{
  "n_layer": 8,
  "d_model": 192,
  "n_experts": 80,
  "experts_per_token": 8,
  "d_expert": 64,
  "d_shared_expert": 0,
  "activation": "swiglu",
  "moe_layers": [0, 2, 4, 6],
  "router_score": "sigmoid",
  "normalize_top_k": true,
  "routed_scale": 2.83,
  "balance_loss": 0.000164,
  "balance_bias": true,
  "init_std_router": 0.0374,
  "lr_router": 0.000705,
  "vocab_size": 2048,
  "norm": "layernorm",
  "norm_eps": 1e-05,
  "tie_embeddings": false,
  "optimizer": "muon_hyperball",
  "lr": 0.0073,
  "beta1": 0.95,
  "grad_clip": 2.0,
  "batch_tokens": [32768, 65536, 98304],
  "seq_len": 512,
  "train_tokens": 713100000,
  "steps": 11354,
  "dataset": "wikipedia_en"
}
Below are experts of layer 2 (counted from 0) of a mixture-of-experts language model. Rows are named router (the router's row for the expert), gate (a neuron's input weights, with its number), up (a neuron's input weights, with its number), down (a neuron's output weights, with its number) and show model dimensions 0-191. Each number is 128 + 24 x the weight over its row's rms, rounded and kept within 0 to 255. Numbers have three digits each.
Before each expert's rows: a language model's description of what the expert responds to; "comes after" lists some tokens at least twice as common just before its tokens as in all text. This comes from a sample of Wikipedia text that the model never trained on. Tokens count by the router's weight.

# expert 44
It responds to: Preposition in, dates. The preposition in and In, including buy-ins, plus during and month names in date table cells like January 2001.
comes after: " |", "ed", " on", "d", "born", " d"
router:125096118148141129154111114141133125096141127087143144118182120139122124120154162104131134136158117093145089155128155130144113169143171116106106130114126176122106146126121134111114115099119070146130121108110148134153120131160095144162125147101129163110134108146148097115143125140100144131131124121111115121136162181130118136075084109137158095138137101123182123088106115119049160154125146141123106151119162114153138079160119066081142142077151142099150118124110164130100109117153106126096160128174113090161150156132116132111139138126143077102127162140136109149116087122140154163
gate1:134103140130086125089127132148140087103099118103065104127138103098130109119141141130153114097134131153134172136102134120137099092134162123119103133155104088158129164112116152112147110113183110136135147097103146146134158139106120124149117192114140133113105148148128126133154097095174110134109175127131132100155154175085104087129113113110123170104141128161162070117122145124124115137143084139161124127150133082110093152108150141126132136129120091126173139131157134151124118157128151132122157121192122154153111134151067149166125132114129149148104135150180099118155104158162123111
up1:137187100155151113097148135143154146097106170114104090103123153135148135070141102129093110109108119140118100131134113129162134120098126117109087108110128081128163165111111094133157064123123153167140120151168109156115124101098135137139133141137134126085136108070143128154077085122149114142138108111115142118164125112140103151144129143143150135137170144086138155119115128085162120132147142106104123148167137118132114121130155124097145122143073148170137116141178149090105131141149148120138117113104072092121128183137134136132125141145110083136088098138134140124171156133159154103
down1:119131088082119137080113135100129126171129111178118096164122120077086127076102161098122132153130118106129142148129153134132151127118151138130108163167149157140122131186173148175122111118167097069120136106158133148109167087162098157151102154117101099139128135112098157139081092115138133095113108139154128138157158170145103146127146116146130147117135139145116138129154151136103144112143172070126153073145153141137098140157097128124108139152090160127128108139105165132135127138117109119118103113106152111089117171154120095159128157110109123149129145123144114113114125100099112110
gate2:133143122154116167101107181151137134141120144123110161128131099118101183158147139134153140141089154126132161142145123156166085138135111133114139106162126133176121070086102098146132120152172158146122141118110147094131114144147121148094167091126080141099093121130141110136174145158106165121120162116097132146113136156164089115118125107153165104134126123147136144091139119109132078118126151159141154188169183134131140145163142128134132146136153106163151133114166127140105139146163095144122134119101103087126132094144089110135121122102100124127081136114134095171129142154162138160
up2:113141132101123087166147140119091095126104138064121114139155054128115097153139145115126130123112156118131148077127141137114148116122126127175131145111101111129101096166167142105104144145130104113121135101120084107100139146138139140179110110143133119154119122164080142137133138115129146154106116132104148124152127180092105098089131093172150089130140121133121110136133078123154163134129145145170103128128068127153143134133144117120105124074124116115059133148113153103169109183132146129101085132143127144151090146088143131106111155164139126124124122158143137128110130182131128102
down2:115108145111112119153105096081124131135152159102109141110197113122132104146136153156123141137100140148110165112125125079105156126099150120156175159091118122094139131137133092141163118077133111095124149115126125130125107131129148093105130131142159132121122094151175150138171148133105110069148116120143113113130120113141086185112094141097178120164137115150133139144122123121106105131170146137150179121142085104124113161115098161100131142128088099130118111141165149138124105130164098121136133123131158081132084116169142137116105090151078122137140134129123138191125178135149099135
gate3:154105162113101100128108125141110063132112131143108111114177134145153122094141119142112145116120135112104122159116135105148152151153169137136143135163099143138094101112141110138068182072127100107144128164130108095107122130149141130099135128081135144176157088120112152096108117134131125094139191156113099141159148112108124116100146133091101101159128163103122135141157151128131100151145137148133135092159135137126112159102128150091158114072136179102135145101099090135112144158126086145169109163125131158123160140139155133118123126121138104080115103132104103094154142152138147088
up3:137100133114105099185145157180101077135127107141107148104180154096146088101128146106159109163153131100115081116153110118145158158162140087142106120139137143145152086090156118123120120104138093105171106107122143116130144139147106128109146166144120131157123125155148108170144108137115118143130158150141126136120143098147154171111114131134151149162103137131130158117091150124143112111164156104160169155111143146149153145105111118117183113115147153098097099119090146148108153169100147145146154100136150116136062106125119128127099109080130107108099129136172159101143105130134143164
down3:108088162165140118093119121147100131151094159116118097140148143150098150116090105140089130155132150140136125138125118170085109091096132132140139119136160123119104156108126109135119156167135082142117127156085111136118109119143090164141107181103170116145138127144136132120143189192126141112120090112112116095105111121165137113133087121144128115095149137110148191119092129098090109116109103086135151191102173120147170126133131156158131141154101144092153157120163122114130127116132112123139113133127118112113160140157139123101124136102145097130156147110106102174152121134128069164
gate4:100120159153140153104142156097140136112101102151111097108177159108121079134146121135136140137134143124137110168126146098112126129118125165087132156158061136116112125107143108094124137135110079110117173130112132124125090138105115184147172119131107138093109112109133135130138144135100116131135104117156085118145145093196132156168150130155119137149094112148148132136135121140109127130161147139129148082127150137144121121122099155101144094138121137109098177138129191082077160145160172130095161162190124126142157149159124113131147144128152120111161111108160097111121105102102138120
up4:086167136121134152086146130144179133166130133167147125145128104131113124116152123126104159118090119098115144084124160105161119157119155156159127139140130134165093120123135100131122173121148144103138110140117122157095152122129111170138122135145111165155134163127145100112146132109111172146161106113140119138145092138138115138124141120063138115128129132130144144129108127111187082149143143153120146113076134177127123126120094117109093147099124120148067158104147060114176110166131145113159125150130092116159181151121134084160153119142119105135077139116165171116130114096122125150
down4:138155141119178099124096153115094110110073152095135096148159161124135148156114143136153182132089110104110130140135129102110119182140152165146115132114098158100116142142191128088109102120129143167146095109146119125132156147105132139163126126122121140133141088106123121133110145180149154139137109163106083122138151106152146110129144154141180078115104120144117111174139147143084138137185142119091117145086107139148158156121107146099130117124150156134098149108065159111088136136127141122114151130142133150145119115105101092112141137122132134095087098104086092118113137138100141146
gate5:125126153129118050120135173136155127157136139147123130144132129130073136149145141162129153141121124114120105139152118125128108179114159144097140136156089137141173112130109157095114096151158107122080100119112113064101145110080140152125124159151107129095162137131157109139171089139107069121137152128122147153107115174118146136119099085110141127124106123134150092109149125126160151113118108125126102118152136144140141119150107116149122177128146161174134126154100148082118107102171135112130087079131104134115102121135085102130112158125149139112122156170092169120145083150153153111
up5:159108160140152127128116134147159167128143097160148179115117133145090115130108169075153121153121113102117133136138158116099115141093107118139078143133119126123155118149108143096154110142157139098124135169145133162147172157126161122162075142141148132141126117106155115098195147079153150167138144111147079117122150120152115102123137141133145153140161108136078132118139155138142128139128162095171171128173138125175128105121132114109110100141117146145187107098098166130130127121122129150156152120097141134129114133088145081110143108133117092123123134171122148187124155159131136093
down5:135110108121153122149091139126111095134116074117118129135136123172123138137112137166134114123136109158104137110166129135125133106148132115126091124180123100096134154083137150186140163088143112144131143109094125118096156136120135140099146115134142119101085131141112152155107145129186126120150153141124094172119086139185157136161139177112121100138177138140108117145080092118143147119129148106115162081121124136150116101105132108126131131142126119151101147103137100152107138144120147183130132145068093132085076131134163118126095112139122080147120146122164136143145135117062156173

# expert 60
It responds to: Infobox field labels. Starts of infobox and list field labels after line breaks or dashes, table separators and bullets, such as Operator, Type, Species, Born.
comes after: "\n", "-", " S", " ", " C", " co"
router:129116136160181059136114115150137135130132120139131145113160114129111133156163136098164155164128061103125107120137123148128076148147140129159089110149099134112124164129127144149147121104160086123132125134117082162113104102092063106122154117138133116134135099083154105143079114173114116111131126092179122122140118133169102139096113160191135126147105115102128130127084096113132173155129120125149168120111161150145150109132085101134126112136154156155151125122119146149139135135165088170120133120133184100142114122105107132106135142110151118101121161160145117164154141144122130128
gate1:139177114074135112117108136131145143116125138133089108115134149157146143107166116135116116133144121137166155140159130098143093150128124099125127145143108127120133143101130143156133177116117149150113139150160148141130155147096086168155180132107125113100147144092101112123079083118090187134173074144115114126153121108097143124123138131127139096129142131076146156138118112094123096121132168133176105154113179095141167122123172116116148183182128146184101138133134172152128153113102129132133138149139172109116110145087131125073117120162136098115153125121161130151122142133151112132
up1:141158124122112071127133141158153109115130177072127113117123164184113146117203139133144120135163151130130147129086104107143113113097129177137088112135071129146086093119162101161165151151126101131094154111096138086169161119130128116144138120108151124156124102146142139106094177174148137132133101115124108126164106148089151117094138136117163084103117143124125164117135126144146107154141139100141124114114151123125126118106112142147103092154117135117088150119144150119093106151104165176121096113149129137158144133129101114155128150126139188103138105105133129119141099119171134150
down1:167155138141152153126129125154134146097153141127125099134099103134103088106163155102076114124147092092160108118130113090116083168123129151112088119144141097081118135167123110143134095140156126114141158133153126094093156147112125161130089138127169152146110131128091144126066148130149172145111080112066084120127151125142139098126090089120151156089154125135150118153098102141154119114125151088122140128178098120168116136142127152128129153172116136137133174114115103131147128151120143142128171126130109155105143162098133091181150115155097143117153118113095160129145148125128116115
gate2:118140142129166115116123123127138151079139123145121107142155113132113155112124112190123086119114129124144117112158141141141123131138133100162092135128138094074146102111099149107166127130135113152103102162110129116107142158182111125149203167108172144122151114083137196128088091117126122089171083121119139109159133122137120121106144131144116103115130122135115141120089133086124117154105139135167147152120181105162151116115164140133149130137125155103137138147157124113133099140152144132109087176087146062152130112130107101120090156123154081102114112120128108138111104111086132097
up2:159098174114100112127147124105128125137126083126103154104172106141132107148115114129138064139129156128130162142137159145104087159131122136095136118163118102123130138117126115160106111139114135107135154126122138119094128153172142135132151139120157119153162107098113135110119132103113162127132151101145121136097099100133153162132054085157153096164104120152100108122107123158121106146133122141118160108114152095177138100114125142118124131107072129102178188191095138161132148171135137111131116128119100105118136111098119183152165135154176109150156110070151158122132143117117132142
down2:129089169127140132134140121096161112129130148135096115105116163115155110147136096152089146113094151107134108105147131146137149103132133130141165112124158118171129147167170117140123052116167109107149113155106124117123148089133115138142164131128150132124095146138141113130157145102106122139092138147166093146121118093113092165121111056141086087122145124161127118112080119145144132140156120080166094103099161117110111123120120115146161169112084146084119121089146164143107103166156136136118127136119097132135174124129145146127103125145131093135136107111154168118171131185133170114
gate3:098070155150143126113122144147150135147120100140120089135087098131120105114144120099133148153104161162124107114079138106143145139129181128141127141134146130111172164135130110133116132112095125106119113149103145088122077161131110107121097119134141095111133119117120145154146110111050154099121169090160096091105130133121127113104099167143117130133123121163095138117120147137161092167105086152139148132107112144116133125118138146140138139149170218136142141131124116168143122166151148049148160131156176121136117152137131137101134166104133100089131130111128114165139123144105117129
up3:146111151140119108163120122083145128155121124156150147146117137159148114113157113114138127147162183128087136131151166135147084167124138131129103173146136122091072096137146128116099071137133162117129102109112111110107139130121123107149125114113125155095091154144161124150114145158134087090081092177160130191152099142112094138138170121138108104130127160104135116135175135107111118128162135147129128098106147098162132114125123122131141115112142120142125149153136111122151140118139098126110105124157161152120083086145122157145086144157128089096180139157159096073094151129106101101
down3:129125150178156143126129122157119161127119134126161168170128133154168133105137119142191104108135115130163127166130118093128128114137199115068127145077162137140095084118114116120151127128142143145152123104181127139142095159105142152117126112112103159114117105128138129145132142105123113160072107113131131134132126164119174093132123097112096173095122142146173108131118160098149137111146122115114110166094143081122147117107151120119117119101140137116110137113091107137104132137177119120109179104132159155121166092146117125099117159159104150111100121121101155108072127107109097091
gate4:149116122136131093085119144108109134143122130094111122079096120126101146093135140132164135149107130122088106129156110161115152128149164131180093121149090088157156159122149153121132169123126085130146123131122109136132092168136119126167136103124120157202135118129108107133093060157148117097106120121154152125142108096121090119138102134137158100154190131116125148129151168101129148112097145078120139174112145114136109126097065172137160092108124138124136146110096123109131141168113107133141161112129111084117129094136144140156138110136100124142097136158123063142136117130131137148
up4:152118116119136143116155111106123112113139101131121102135124094102129139143150130112098068123120125162115113101119120130175113124084180108163102113123154120126110150147138098136138128122158133115158102112148151095144113127122088179128142128161133163099160114133131144086111141122059153106126100127129134087137105137129197116115139114121145125106145130112151121123164137111180140180119127086117106074118123123150138128111160189145083134143106177124126151151110071103182110157157119117162142140114093159125149124149081085116120134107101141071130132147128118120112129133150147133
down4:148139167131126156112162129130119142117154139165161115089119141109158114108142137140136107157094191113164099125154124143121122131161115127111099114119113132139098153123111134109134115142090097115135157103111147137153165152130101189177128109124113122069090118102154074147074147150152144131099113155091151102110059113152125126148101192134125110156074146111093095131128129129153135133146081151123129142101122125107155129118123139146149143122102151102168124093133101128118086138115133179102140076105124111151120108091158142138139133111145136135141142177136108135148134120146158113
gate5:109111132150151103136110140132139120141121160107094114122128109140106135142099121120140108100088140128137096146141115150159116088137126114156111114147156113092142143147136120120120143192123142121141086135153110110111132101134123125157146144125142131151143086073121131129145121121084132069107138126113115129117117149167135107138096150155130096124120093088131120185163109110121160176096095117167119116167121119171165133145126140093151084120131116135158087135159106123112111176105142120128172139193131105158150129123111111140185174143137168160129139145098175158096149145115163179
up5:122161138116122125115135132091112133102104140135176131139103097142146099155125131082097131100076102147174142124129118114106113084106154130122159156106124127111099123098147135105115174100123150134105117135121115137109108103125141145157115159125109179118122115069099105129110162144104148147133138135147117147132155159177178126116157174144126091121098098118106082150092150118135172107171140143158117156151139134134113133123169155108145138095144131112156094157167199178146144081132132131122118128092110120126130178112143122131176095136132113123112093178129147143114139106116124150
down5:085125109099146071094127126097125148133140155122104134101132071129155140106140089132122135097152131085140127138099109110157128093101080127160106107124134149116118155138178152106151138129116099097116144105163147151129138159108137151127134148130150088176117137095162127087172126138127153097134094101144139083185148155147118111179106125167109139122135130128138104124140124141113121111145083090180140151125118139158098091163114175135154120078151174129155178139131110151095124149122119111104126145144129143147135143165148120127148139120092135116121142116088143126106110097175103128

# expert 63
It responds to: Quotes and clause openers. Opening quotes, brackets, dashes, newlines and relative or clause words like which, who, where, whether, However.
comes after: " ", " re", "\n", ".", " in", " ex"
router:152145136130091092134125115122139111138117126121135133134135111131127144182154161086150127157135084113114117125090138137143115126164132166143123129130170176122137151114133111112112133123083070144138130133132127129103119119117121115112141148186137108105184096125158082146095066141095128119138124119136091105143124173141129135067172130100115156130184136101151116151114107124103167143104127164129137147134134147129132132119141075126165142118111170138135094173124100126146104108154128145080107141177158110149157152125115197103133103124104139117148117127133111128161081093145094121
gate1:119168111123096130134126129153155125163128079094149108116133136142113136160159188068135165127126112084086101112112106093117140077163125144147107113160103149105104082107136089124137131102113113118156128119114163089115138141139121162123112190160180142122140124131119122104109134125113115143081133091129090092125125159054130094121126102113097148130123101122149115150151142142118107099124118124123122111124090138110117119152116107151102123084115096132148194154133103167130109100140142113131138169064158111149077117102134123139139132127139135138102144149142153141129126110150132141
up1:111147090125123137173086127102127095120109121127102089117137107102109121156120153127143106118093146149129148122075101131146134104142149153136167104070098135144157141173123101137135162132164149127112103093142140102132150093122124111134105111135140093139130111121198155108107117142149148127115127138119119148106133123119130151126144103115115127078130088119085133112131092116158105093129093117174091125141062069103138099137108119138141106150111144146140098134128162147095155131103180111124159109139088121085118158144162099128155091129110123116118155190082158165140134133122136130
down1:122156116136181127134142153107156137113090167099161148147154089139128156161150146141101109142123100117125096152149120136145100133118109134151119090150124145110121154112133133180069093138104125142136121151117157139146114136143113125158127144160119098097145116116120167090127180086146134121131196101145111124112121150110123152139175139126171132128149101105151105101117102126127190115097159114139131118095130119141131101108106130144150112150109111121159115120130136110072112147103112102153129139106136121164153097074141147103109174131137119197101107125157113069111089120105095141
gate2:146173121142134111131126111107122150105172137103127127111112102157124136086119143122129153148092088135128099137143135146148160129135146124136111138118157157103105105118090076124108112110141107151155150087086112124175135131142113109102134110163137141113106125137145091112140122151130144117117124129111099138118084099134116170122145124150146170119150151107139121181191119082089124150131175146167131133148154169092137104119138163106097114148105139139149132148135118108100088154120137095157119134152103183124148174096131129126097101107163157068144117127119161079093107124150144067
up2:100153122082136145113146107103111165131099120138096152117137130144124146109130152128146124173128160127112120095154111103139074139130096147108139113133091120153118133133104153083114148085146157114111083111154155105138083074137131131130135113121169127128130113127113135123127117102136103182111097127140095111123193141122114085150141125149137097161155155138109144121117143117107137101157152095131151168079154095117142135117165132160138126101133141166173063120147196124144176116115158162148114136108123168101111134147159160125125143093129106122135122153097129138145165122113147076
down2:131152135079155144104105171146116105120097107129095144136112107152084153147110147107159151134100086139138169109132112118076138185142137075095142137139128134130147127150081121119135154150147118136113104129147094110130135149142152162112088122151146118121124149114117103167138127147103131113111156092094175143065169093123106156146129106131141114155175149161161156115103174105133121120122124120088156130105147136148100152124135121095111146152148149122112157132108125122102099152078147092130154109135131131112137144111118117106089136141125149104096115158132114167110081173161143185
gate3:134114127138158133151135137140168061085118128135136106123162125144129152127143155123158114158141110163099126172113127137072120144106142151105113131135115138163121138137102160118173105148102112143123136127119132116144139106163151113120156140143148141139133142131106115129129143155063164154138117129126118138094136147140107128118115169141164138203093135136152154091135116133115169050112148121137146151128132171132078124119103107104142167140124103089135137125126125147084131106154120153137147095118142123083142082110076146107146110171201121158142110091105137153138146132130100101
up3:123138110111103083148153169110130122102121144115098127102126137107124115102147070133140176152111128150108127167092097156090072166109133122157157116115129180127075096161145135132126119108119101132142100139109154095151195146133110133142172143138133097132135125143124147142109137118103168151115086128092152134112075142161110092112088156079130113122134180159128147126096127146133154155152158118165138166139139108162103123136112119122106175132101112095152136162104117173122154117186124148129116137108150116124119124117161131137123113125173125161132146147102138167141119116139130105
down3:120112115096128184100167149121125171142106154129117160098128082168128130125129107144125143124112133141149101141113122109115083157083131130112134108134118104116151108135135116139155144093094113108113112139087111168083083129116090142177131151123124107132141167149132137173075121106137150165181095123115147108108136152152088097097108141130127150175143158143069129109138162128128165113158078108075133155152129133156138120120126119153120132110101150086140140082161107150095142133151117136140121129103116119112139136118125136138094126138161134152122203138122169124158136099158114135
gate4:163147112152129090080132100080147137124129152148143131145123137070147147129139136124146127155138091113119135148122181122100128126161133140139106137138156137106086137086127169101115152099108136113159135164114161101093116131082109098120099160167151095081215142139112126140138096119136114113161116085145119128128138158144129135090146145114102127134113169103183175141135113143106128095084116131144136132127156112172142162100107100085116112161144147121087132127113146127107111148108149141165153126150175121144163118145117108161126084110121130141154145091118112139141138150101125115
up4:123151159142130115175099161170135120127113115109120133121131109124096103138142127149115134140091139128155150102097130120128175113128165126145143134091122112125123110155113109140146137146172142077113071145172090135112118134132165122132147126106115121092114109098160130103147135125109102118130109129095116134062101140117125122121135151190121140052044103148129131112117120136140104128153135138123110150165141120143108118171139163107105136109108151121165059159158145133147150130135081118114088119131154196127135127118116105145148119146153087140097113176140156127108108126132116121
down4:161143118124143119157098183134079152148089116125125139098144155135089128108100148100122151084097156152121147122144100106155126116142127129127151137160105149150144109150131116116141077120159055107136126145085140123152153110117114124150151183103095096157093149129078166160118176137138143111158092132121105116169100170182118122113141134144135124132115145100115116172145107138117094156153121100143147117131148156105164155139146114135132110136133135107143166109131120099135115144138129119124132124158083133139114157102090154138155093118127077106143170077127107109119114077125158119
gate5:154121145125130096137140147128139183152059125143094150138196081134177105123154128104120124125153124168139183097123103142166170132095138152114127092114148134157099124085161154167107141153120096142168139123111148171108094151093113125131124177130119154125137108162136170099104128129092129085115110151135167137136165188130115108117119130140123129142128109165113143104131118133123139108131180144136133145146139128133168118153139110155157095133134104154147074145130133141143108126135143126101134141178112091144120142139058102085136111116125147130140138134136136122113095118137115121
up5:108180115118099113104150164105187125123134115150154114096095163146102135077123161143142092116125111115104116149165163106129104125136114069097120162132127128103129146118099115147096131120128122140094120150123161089114129117128134144117147101121129137145148112115152057109131160106145160132079115121175080133144111098090112134112128126081126148146105138064108129143134112175170110157166103126078125094136158116128115121115134143119106138117108166148111132117127108111174134124105114142137124114107097167103136108116111186164133165117118170145140164103131141124138157136106095127
down5:109119131158119108138099158148163102120098099098144121121149105142153164168156154165114107112116117153147102127079091155081130110112166145122130130149133135124152118182108177125114102089102136137130165109200137118085134132179112163130147121127137097139098139118161064113110129141137135086104110176122119134168110105128124137182095135100109154095148147123169139104122116129094153157121112132130157102140115135177104151097125142163099148150100140151113175105126136099116162125132104110102185127121117127154108100124103132122147136123098117118101127103140094121132122139118151133

# expert 32
It responds to: Spaces, dashes, headings. Bare spaces, hyphens, en dashes in scores, and == section heading markers after line breaks, plus opening quotes and words like north, be.
comes after: "\n", " was", " a", " to", " his", "ly"
router:114118124137097056132165147116137112087104122125113156134142136103125105150167154112162114149150075119120124121133174153127091116170147147092119110159100156114097156146164150134158141104122100155142130120143144119134108143136107113154196120118126135079128095141118093135121072153106129104099102153142133102155132119185125127123106124137112153126155131089166138140141101141143141111154100160143146141139131141146137133126093085086134126117148146178147121125101118108167124103149117192107137153160150105191133115120120133078135126117136096122088131130140099134175100124154128115
gate1:130092137133130138108079119091107104124123140128137127112135109100126149132135146105151127130177082135113151165147151145092083126132139143090137103076129145120058101088118146135120130151153151142102155124133127131103079123139156190118086156178134152126101107140115119161146137119095113113103068119114140166102177127113128112147124172113093148121101119154137141119114150104141148111125112127153116119130150143138102161153089089122120117119156133093112090132128157118127088120077126156130144159126128094104147069141110137127194180116132148146155104142111145148124147137107149132
up1:143151152117142140113130110117148126131123117151135121129129122118144109095122100115054147154095125171125162059141129121141115129133126117141121139130151122143130155150149147136134130168124099127132087093145132111123111110108141081129148115122142127137144131137132108111089124092148146103139168124099063079127091147164134115128115087071170155119137151129192092177125103139126099174111153121097121110138138101129139126156149127112120051129111133186099152076094155114161177166127139124132155124132141121160115139129155119124107106095109132088100151132143093127132117114099119129
down1:125108130165117087174129084156138110124131141135127147141106148141101129164138172124127151145148095110134152128145116115075110128141165132162140126140098104125139101065115143132093124078093150124137088098159169150135119138125138078134163142135099160106161097118154150095095139124159140078172147115111133142175125158140110109110140131111146133108128136112151089137144117113149106074129120126149125147146106104122134118103180142161140165127146104139111113126142118178149121081086132145120080119088157148094122127159096097168130124114134146097143161168117128115147158130144103094
gate2:126096124126140091138139144107115109090150107181106126112135116150154104199134157120131139136132119119099138134117135124164147125109119131116115103130144119141134085134100157113116180103113129163115136139132080114117153168132130149141108079146112134116188153110165097162147114161138158142102168123149145099137147112169109114152129140161115128127110118128168128155141117112115144134093087105125088137191126108133132167166123131111108106115141106113100146131203120166106152138151160111098118113114114157108099145131161139134170116129115148141159183150112179158126140121139177166
up2:138128108116111083152143160103093125091133101163136118139134115123132129152132159118134138155083093114117091143128164152121127121099118140119129118158142120146145104155121145144111165111106124133159125143109095109101153130146142141090152091154108131164165123108127110160117090117143162117091142146140146146112182131173127100136156119178137114142143172143127159154154114136115138158110130102133064136166125073099121174149093142108109128163137117124115125143168117145135173156121148136143101133169119159120111143154188118126178102106123135129150208139139178149126166108145118121
down2:143144136137110138107159149148131090168132114144134151117139085080129149196126132153114089183127128097165125096109138122120133135076145159142122085136153133119123135159133115119142160134125123101160138164121126125144115119113093166184116133101097113118116138132137125143176138115106118147157090068146142152098135146137111184135099085115115105125092148174121101125106110133103117165129178146120107138164108130162117114103191104152157132158091120122089145115136109098113131100160121141169132155112145104110135153109144128106099088109118150109147113126142118146072118108139123108
gate3:157120114085099170114103097130147143119107147088122111133125128118108139098078144107126101139112147102130085166113118113135139171134147124172145112151103130103133107161158085136114158127122148114165125128119120112116115150127124169152151146089153130117151103161130128139158150122166085158126112121098136149111124133106071106133129136155177125117187112117126127172122121143125141093120128138105122124125129137124083125104134076116141121115123149130107097105138102139155090157157176096126168133144155147085153076153127134106124086140076112173162156161149138090126080156098106128
up3:110104090173146129126163123093112160158141093113104117120135145131140109116108103097108116140135086122099112161125123133115124151143128167135130094117134155100131078122135125128124172116156138092134164137133113171097144154111114131141113155113147130121125105140065110138165122112134088156201129140114121142138123087092128121149134086167176093129142066138133137179138141140159148094115099144114128115150088136142152135125101107140123086130151151128134174142071081134136126112099133121096117160122111156129130106162139125116149134158086103177129155122125128088129102088089153127
down3:163118125093128171147138105177146139134118116128140122121165153123120132148132162136114112104119145153128114127111088103132162113072120139120094166158126130129114140065133140131124114128136116147124126116127145178120121137109116165099139138155143169159149121136102111135113150097137115146139121139164126131112120116100125136127068117121134130103106200132143079182096158106127154137144127160154102091155107137125071120173107117126163122141096166092097170091091143136109129124137083102148143098123175117083103140130152146096071163145120138144106102135144141117115126171094145124
gate4:089122123148098096112084108168138123068154122208134126136118117121143114149120144120152119155138119112117104091111131128152127130153172124142129160144129163128068159137127082140137146165114124150152122099143105105139144136136116144080143141139148115092128159161143123092136128157077172092132109133139124121133134097167089108131188106121094096136133112109108173143134145130088165138121149124119128124150138126130110125081115165140151117083140143118134138099125120131117102123143100106107090071123095075157097110135165115124140142127123137109140119125124149143120169108159098185
up4:109184147157140130126111093125096102118135126087104154111146148076167124116088127120132162107158111136114134162108126091119091148126168103129156139149118122137182153103138111066140080122163094153126157121120109168139092110104150132109143119113126137133132171117087116115129090138150156190097135111156142121126142111051156159162121116104111118139136091112127132125090156106165097118152136117117139130113152112112111111155118134138115110154134102118136135142121126112136101129135170153085140117097142175127135165150125156138133148155101133122150144145177114168109132120173156159
down4:135140132065077056140114098127153121127162100064126123130141115153151151145126152135131070125153145145140153134113149111124123110138141149100141142122115142102124119144125121136144101141143098153151170168120094157108108158098139133168149117137141154081101101111110100124140132082168151141140117109129128132145149162138160170102076089095173143128119174098080137145151118096164115122138149105154163114145116098145140134152133123104066131132121128123173128103116141109140098123131095127115145155143099139136123064175125145125105108162120135138166122117135128112110123123137165143
gate5:114188077140119123119104142124110090120118094136149135123128186146114110115177143121177128137116098135108103137118142145146150191194117145132114112123125133135092128080136120098142112112129114135114151101123133105113091160148072098139139104142136144058147062117113120145152115127114084120113133101121113117104165124192135152143128140126093098117053125132133177135129135156121157107161119148149167130110152153113137105144132104126132135122134119169094154141140137109110139092133120123127146169124098160132123123156159144175137103125125146119137148157133101128120158134150114102
up5:138109113112132140142137106164146095112149136110126116074175147097112176148108119089186095149130130139140097093116111141122141128142135152106124149159097137148165082139128115095107106135127143109091191195134119159129094135119137124131162161124138164110102157136114127076114116122128114142102171144157124102132095124086125128129127124133191114135141131156139136136146114161125138166157111101147096116138068075130151111122122136128138131132134091129124136126113132109118162148078162122107102109117105118130125129134117163150128153136156128103101088119134067062132156150154145113
down5:083102128115150139115132128152167098162121166109152139108111118098118146115150125106169151143146134123098131133174137128101139164098117138166127111097117158163147103135095128146121174109103098138127122116150132130152149161111124101161132139106104134101087126082145132135094149148126089167089128181162133157102094090148131133112173120158151118115119105130174136142110125092118140120128156138091115147135103073145130104122085112084148110116138092074129132132107091166139154115105178138132141112107138134128157112131130128137164145108182127110115151112154091073151156135154118165